Experts of a small language model: 352M tokens.
Below are experts of layer 5 (counted from 0) of a mixture-of-experts language model. Rows are named router (the router's row for the expert), down (a neuron's output weights, with its number) and show model dimensions 80-159. Each number is 128 + 32 x the weight over its row's rms, rounded and kept within 0 to 255. Numbers have three digits each.
After each expert's rows: "raises" lists some tokens whose logits its average output raises strongly, later layers aside. This comes from a sample of Wikipedia text that the model never trained on.

# expert 45
router:068069117131174162059135169101172182150097118141125154136099157122172142124124149163148109139127108136123136101178140114181098140099168117080096123132145163145129092129143058145151158112105166173134102180170089105135075118135138141175157146
down0:127085086107125134095164136205120147112129106131116128172109109139173129147072092085151127096069214128127051144115163108108126137138101149127131188142127125163154122113101153115096113126157060129169143149112137129135097154134150085164130093
down1:069148201171136101153087092083111125128108074121137169093140117157155088142161144161128087139142149101093125128132164143135170166164079140122086159119174133110147154177147094142074137078112166131154126143149112127170189148123140112099170170
down2:120130118155140126083134131203133082069144134123143172174081151170094089116102142096096172085117117165141104119125120171168173167156121177116104155189163099106125155141078126091158130095101108068116103141093088172093084142095095041154149134
down3:183096110172106149134156144146110173163129099150124116134106139034131169088099067181109134097108072116052096150133121132136158175145138130127123070216162101128160084120115171122135136123197142154114112166124128121146154180080162099123129103
down4:089104073130107086129135090196129142142138109113081127114105103155128169111098137143126084094163107123102067120085136097133125178182123113095134119136162137089135127122079156168094184068066214133104151113120131160118154112144155097119186149
down5:159108082148165128113110154114128115128209113143150072117131136107152136179109114104124082069106133211106131131141117112144093076169097142105129159135114030096153098131136102129105095070185159146121157134133164126123113184172157161144119152
down6:109103156136141175084066115109070159152154129175139161110100141121072169091144085148107147063062166116140142117140151156101086093104120182095156110135159114140115154137148122142160084165120142097114115131145114123086148136116199151115126118
down7:163147085134138100076155134244129057098163120104110186194155107132161125130162086111039127116155164150081120090085098131184146140111132114109112094117104117169147130156150164148139163060102094045107126165165090131172089121156129142101143147
down8:144118048136114112150139130105114122128173169091135149145134111103098107102146177077116089084132127201086108151145118157118088137102113124101161150179129113157149232139098126120128133080140140139113129205122102087120103144051117122180119086
down9:132117141159136156125082113111138131085094133164099113167108134130089148137166095084044177159123138141145116138061130107109169144127120164086126067197088104147112163127136113102111106102051081110100142112129042131104098143115129111132111088
down10:101148171159137136163095037124168135164159190111156121130116219169107163165164134183131103118118090096165123107184125155150153120112093168102163084105137101140031092099163145115118152149139084112118113107154102158121142127102152103091110164
down11:115133159143047053138081081140135118184156141141123096139070118122126121120123055093139102080107120097127104205119110097105146126117117142097186090064111126138124070135117203138103080148114184181114081093107142125104138144125155100122068115
down12:088149121149138176140079178085041133147124102197116165108066121159133134165168145104132115153065156118150119132069060154134115147176140130181087122127124118158106154160113152088159079125120155120101112118126105147147119110177192130089157130
down13:122117144123082147102126113140141167129110139147120128103131098149150128125123133125184134128095101122165147106144082082091166071184137189108152158149074155106103165100059145121182134090146101086106061133118134118140157110054152123085151154
down14:114136085167161084115081164101112114137118076171139160160152135108138112119115116118171150182112130138111188103096135182171113136142163080071137105152160101157145105097109104147114120128165117113073122155139119098131121094172143161165176178
raises: "===", "==", "In", "The", "On", "===="

# expert 46
router:099114132098145092106114153108140111143110122085067141077071203119156142105129124203156115138139111102085085145166135139125144218148103119058115087069134133116107102083170137093112171086128152082205109107159116155096115089119114173167133124
down0:039107150092181109134123099116192146130123155152116118114095178142101087089167152112133149177112106087084130123143096069123104123142102063150076128154129104145136138124130117127143105108106082156127135128133174141163026164114148126134154077
down1:097119164099118093141099092162149119087148159139175127073147125136151119111167069160123164183167096100169139144109133096086155128193120130095145162175085121174092087127120149174063084165070181112138148098105147155184133117110120169133089092
down2:140153115187135168114092176095105179145134108157118136102118153131147084133160145196157155183183108091120144098175088156096175128139134046144139116183125201163101111127121101176164095179164088155101156170095141109114143111113126122150062140
down3:117163138108134050111140168134100156155136132177119133193148157160099104166118119159125077097112146228166101146099131100114098152091141148159066095198129085170118135138114144147083119173119128124168121111116084140071137098156208084134124156
down4:128119132102136186162108135066149137117075166090124087119160169116118130106165168119122183185150172104150139107092107061097074077144170108112148089109154148098099165086143141112093137133123142131145114154097139052133125105141043176134140108
down5:164183132121085112178108125150115128072174140171155111146153137108098118197134118145112152187184180096126157160159151103097124141141171147129132147112124146065146084104115144115125082026150090050124110148118069088122068142138140164109101091
down6:180145108167094101169141127148121177158167084159067077166130164122047159124174136125108121120134087120121110158128118165112133149154145128180123062086170107132120192125133133149159162161113100142065158141115108124130111094124174098102142123
down7:141146113130112113099168113148100080131118149133092119113103129113145178058077137141168125094128156072206164172182134144141186137150098158158084189153162123116110163151111093130070166142130137112110091167150150165141169100121106136153112076
down8:177144106179107162105155129172184169160174108163144123166121124124136132149155139048157101070087155120125167114134107093111120126239120194106127111135127133164079114055131159123151112133115100170110080140124081150099176158107136102174155150
down9:104097142175129092107092126191124169147140120191120144186095141128198118157048108140142082169134126121126119165127180130117222143144104101066205129146110175154114128117146109053112088113117156193064146124105119184093074091105101145132153093
down10:147129122140112083201079051139078106197146149213096093117161155126143158163117169168137131119088164154108112147121105089146126137081098139117077165129153088105159121200110118143081112149041082121127129109124145094158149125094096123145120157
down11:137123107136159094121134110122083137084161086157212094169149125161140157168115137165126147189157101096187104101141118063130124141085116152092177140118078107117140076128078145111112112178129085151090113109137141087101105109121079137135163094
down12:124163148123140122117120113111084137064150164148153150078119075069143109140114103116144116133178118173144109174104152117153143157091111124107149092123171162070119073172183192104054086116111084105118161161165133120124135153115142146125132096
down13:149149145127177117180134077149201122092175157171084127114087156111124102180111140098152119060114069120108117076087121178160154101108118147147134144076116115095128109179041204112182148117119118089080114163160130126144118119131168124115135146
down14:119115102130138102136116134145127098163151136102094046142099163148174086101125201208041124107140147169069162072093083143126096145198117110202082092116129129104063171137107125158146148046126156106136133136163112148102106139141089098116171173
raises: "ed", "-", "er"

# expert 51
router:083091150118160141116115138157177174145088149110090141139081125120125170105133144144147104150112107098106168098154121095103167101125167147137120131031107078132162117096181076115090145102155125128140133129109111157131058087111111166151167188
down0:148097140142119146121111116112171136172212091088105125096169145151150126129127142143076155153127156174189127167110184180119109068113114152172058117130123095100141140160143125140166135144156076099155121162143111090154126132072097106201130191
down1:105151169134127094151110123128158126093104098165143147174106180107112123108148138136128139123121171146099143119111108095146139104094080133152180163111078172196144123103077130133132116146166130167134132141170190156150136051122176185161136108
down2:135142123124170091140123120088167148131141149153125129149092169132079060110131141145099150171138105094162089124138112132153137118139000170131124093134086056150140122149187136170076140191097175152133121121126109041130125213105145170142095110
down3:153177132117071131091125113143091103099132101140098108168140086137153099139084099122122138118176067141139113070121141160110141141083183124142090223152108131159117112086131097175069111127108134179197108075132154096166089117098156139105133125
down4:124162149132087102105150076146153145095070152119147097190092123120162135123117100117111163119108096089128127161210128148179145094117104107087135105159176125097117116161133175127168138123123099122095184105125145088112127160160092147162159193
down5:130133141118157107080152134107112101110153127205092154095121131078108135171121098140145101114157142135145092128182115078113091188152172142096139132059173135148126144104095186083091175175141142128114134093140115143118122156147099142165092172
down6:108151167103107134103149150135125141090123124115161125118118100157162136197153118137097131152166097113120176128161121186137116125043219162174068062151083114125079150147090156119116070100118170120162140076150142139132084140155161152141146192
down7:103132096146107138209145100155170166134128124135139085142071098147183076087118147161142121139132182112145130142144152125145160082117149107107167138114129077147123189102180052126115128186171162050111119114126100123159173095120092075139128169
down8:116112158177156118120122142147161163135160118117075164185123180150090047122149117103139129147127156133118153133157162093106189192128138142119161095105138124106157146131121146169197155087092135112138090100135112141164129147094143119138153093
down9:153161059120092138095127155150092134070104174149145074069117084131164191179175093110067096145087134190161130127131087135123142081088116111143133076114090098154126094122091075110168120140176163134120077120082104132098154115118177105095109097
down10:144152107135111119093131124134144095121124117178179171187060134139165103117184095096121120101089131123078151133075087142123088108133167026129139183118173166086151076083125142121092149144148117130144156156149173093088121134136184135171083150
down11:090114092125191188111117103124170154169099145161170123149096130159134116062147102174116166137222109125164117151160128127171110115203083154120177111141119143150168156152084099129170109154146155141071137120098147164150129090105184075139166122
down12:101135093135106121119142094158116158109177113155149137167130135150119105149121197153134147102125168188131089176144134110211159157148144112089147158090140135147153137145036136147146107167133128124105172130137138165126139121128200085143195100
down13:095129112176123078116086097123087131109130146103161079083139156125085087135136091077132125127156114136159143141135173119117142114142156129098129155113150116139136125200080147155117148097165146155144138143133104122099132214171190065133095098
down14:096174119085164129110102120074156125057133142118098165200132080105179149114120154163141152149134074173164108147080072165124062103072161135109116122117088145116124115140141105105064158160119150198161140130179077154095101106121084078136133123
raises: "2", "1", "7", "0"

# expert 36
router:087119130105107143065116154101208111127087113090095184147179144095180112100153152193201039140181151112140127140147101157100062166125140119125123131072092148146143156120129153061098154110145190121150131093116109137176079120200117153178142148
down0:131095102044117118127120127127114148112129104142141139110165178127151112148190177044106104143153082132091117148117140132146134148180136070110132042112124054063119136145071086105154125144195143127120128211108107129187110127063090170156140138
down1:124150131114118084125092134139155128168146130151115142144136109143128109155098118144124119159126204105176166171130112118124123118165115179201168112151147107135149137148117121136086112146128129081167165115081084124097153135103139126091130190
down2:102216094075148107121148113094103122137143106101146134154133108107122139188169183130063099136100151155132122132160106068112156139030159090103116149123096109191115147166163133107078131187135170096143078124138133115166112110100071158131144159
down3:109134181109169160148097152174127096125078076146119194132120130062136115126198147109143096083133144108139122128148103126119128131104106091072118162133153104193203149115151079088140102103093147134166132111179165113116153129113116123107150145
down4:150205090065139082111097132172106086115165176096186109191145139131158127115118123102099086114105141127111137065126159124108121068156097181142133148144133164106117084118090137156183129146062071112096160146175165122124126142080107141074129133
down5:113119146155140134106103151167123203084167133162109126079130114068126054156103120143115079104151125127132109140040096089113158094142118115152141137081141111143069109103106161156135144173144134140089148149076154165084184146104177086064137108
down6:149127132126105131132071135150168102150195182069148140185199118083141125155107106134141136153155133133210067100156109122123116128116196107161106106164184122134145163153056166149090109110090166111139123142117175181104113205115106100152141069
down7:141164160095136175130132125058128148087184136103137174111123122140116158116143146106086117107125096150158142079098154160145094143110069082131129101168115172128145142130118103165103101143118121131172135185124117149117121148124141061113173175
down8:128082130109108125167116174173154158107142144113140098130107122088139140120102162115125145067174163091059164188115162161104103074138109098091133154152152122053165171145184150129085125124128172100112072111143112149105163112159114137167123148
down9:120163133092152069123135159108146148082142131146133192098097085100084147178146128159131117076146150126155101142087118158146117110144167122132129098142156055150125089100171164135065110135120154088165097127130155132102091129128171177116190162
down10:148102047112072111116128112129128062193140179145131159158098113076083149104116097119164178081131134165125168141144119139087117153202081116143143129095113105113123145190111109144075103161113120172104134160144130088125178106090148145058183114
down11:142131117142192124125142130149107157144116154071125139160070115152101082152166107154148123130208066133131111094033081102200129075082121144130156108109148105115167068182137171168097127089167194131112193083102172168172141148155085060143117129
down12:104131094164123161110092110174143093116108133148138140097104156169110135115131143124110137154117120167189104130203139133090128108133156141092162127096143086163111145126116099118142077175135077179089105127157123043130110124070172085083099184
down13:096126079131101147099151134104082122094106075196133168133109196113139094142133123151144111159157111132110141169137110125127058080141082094163114153153149115171140181116135094199086166162077176153116099135142170116161107148138150083154168071
down14:102128116161096138149164106108140111133129122119118115114136191147139066103178109104221139206090149069142090119117098095102100098095161186142090145119086142217134169117083067178122114173125117155109137131159156085158088154143140094164121115
raises: "5", "4", "3", "8", "2", "0"

# expert 1
router:085138118141162135074155161070184147097135145136118180161173158116110149129178157123165082158136122125084158134132125095142141114151173149129116095056065128115141075121144123076065169132116129095141183137132095122131141070143107168181185152
down0:135111167166153157112127122157113121103157099127174144152064123140134143117099190078096135073147142139130158080127125164192150126124145110149105146185118157127120164089135148154120132131105098079113081065176194144116100061141089161099137143
down1:137126179058109119107066135092140156164141123182103069178089116098084170162128108104101121139145073106122120111144159138145141125134123094162182097147127117079100113058130130066177123114147094115132133082091142095117140146094122110129100145
down2:077156164119129078172124076129167134144158126139070148134095108047143089094102116100151155127117160128074160162165106159157138126118175119125143139126097108087163090127069133104159059082082155182080139179118147105148122182133203108175170083
down3:165180088146150202131144130144129112142138118110115120070150060095129119123119153139163167162180096134129124078132086193120126173077115097181143155129148105169158134094136092137135068126117104121158109156173129144093129100133142155108159077
down4:151158113105162124141129037146097135092120138120118134096122122122109160166136093181168131102129090190124107167133118138200111119080162092150095135127127176077152130108148107171142156158091094135080135205106143152093115137053198096116137133
down5:082098145192106069141114171152148136181119127126109125072122188117147123101105116129109162121137123152112097103134126092079164113069130158144088178162122178105120167191129126145140135083187111143117137162153156184120123132158150135115162091
down6:157153104086140123137115134136175103091190127140110136144122108102113109152138054172113073109109124146145124113122116095185140158104158169146104155144151116070128170163121105152074145205111126150151107087102144133123072132087171100129103190
down7:158156140134074130119140100202113165157153109164115072081155139109124108145101086119178093073097114130168133110152108149106133101087109162091087105150148140115165179145101164152100154101202175184124118131169145148117145131137187056146194096
down8:190154124136144137157130153159100132188181199157115092129143136144157094144114171116112167121064148125158092114051097113149182075151196175110148131106174119120089153078102145115157066091132126119143117115079148141116100134046168113123180093
down9:083087146156096148165157086126177153079156131126109173100083100163114102151104141148130143104151091106132146134095171095152126078090125161096030107140091094043083095148132149147109107132125092113113165125098156119191100151059143123148102125
down10:058118113090150154104144105182158157087135140111109199117126121132164111119111186121154106181153095161151178129092050134128086143095153119121089107128129158112178124139123172114122140110117100134133142120117119076076100157156119102087079138
down11:159172128109138168138156178181143129156115162178139141181153146184026086100113089119120134133101179100105132116088137136123173118101128131167157116095136155165130082165122145142118212157134110125139155158127132110079172138126129160122115099
down12:163152192150122140124059122122101081143108137102111113144181118108132073096150137066166109125150097091111105132138121138170102091098098133094111168142083092131114094070155116132163164170121169077171073089152103165171122141191156156155127109
down13:121101144150126128143125095178167137138098170170163160153127039163112136143070114173048150110164124124128051131120142136130128135095108088126152090129113111140163135116156130107141124132112112119098108161155111124015059132102126061129192116
down14:192145155152086096165156115162088141123081129121123129114103083161158131155113104148111124183135177134153134118115154083097150150117111156112141109140147100139165126093119093109161153074117153106080120164064128133105144099128138157170161080
raises: "4", "2", "5", "0", "3", "1"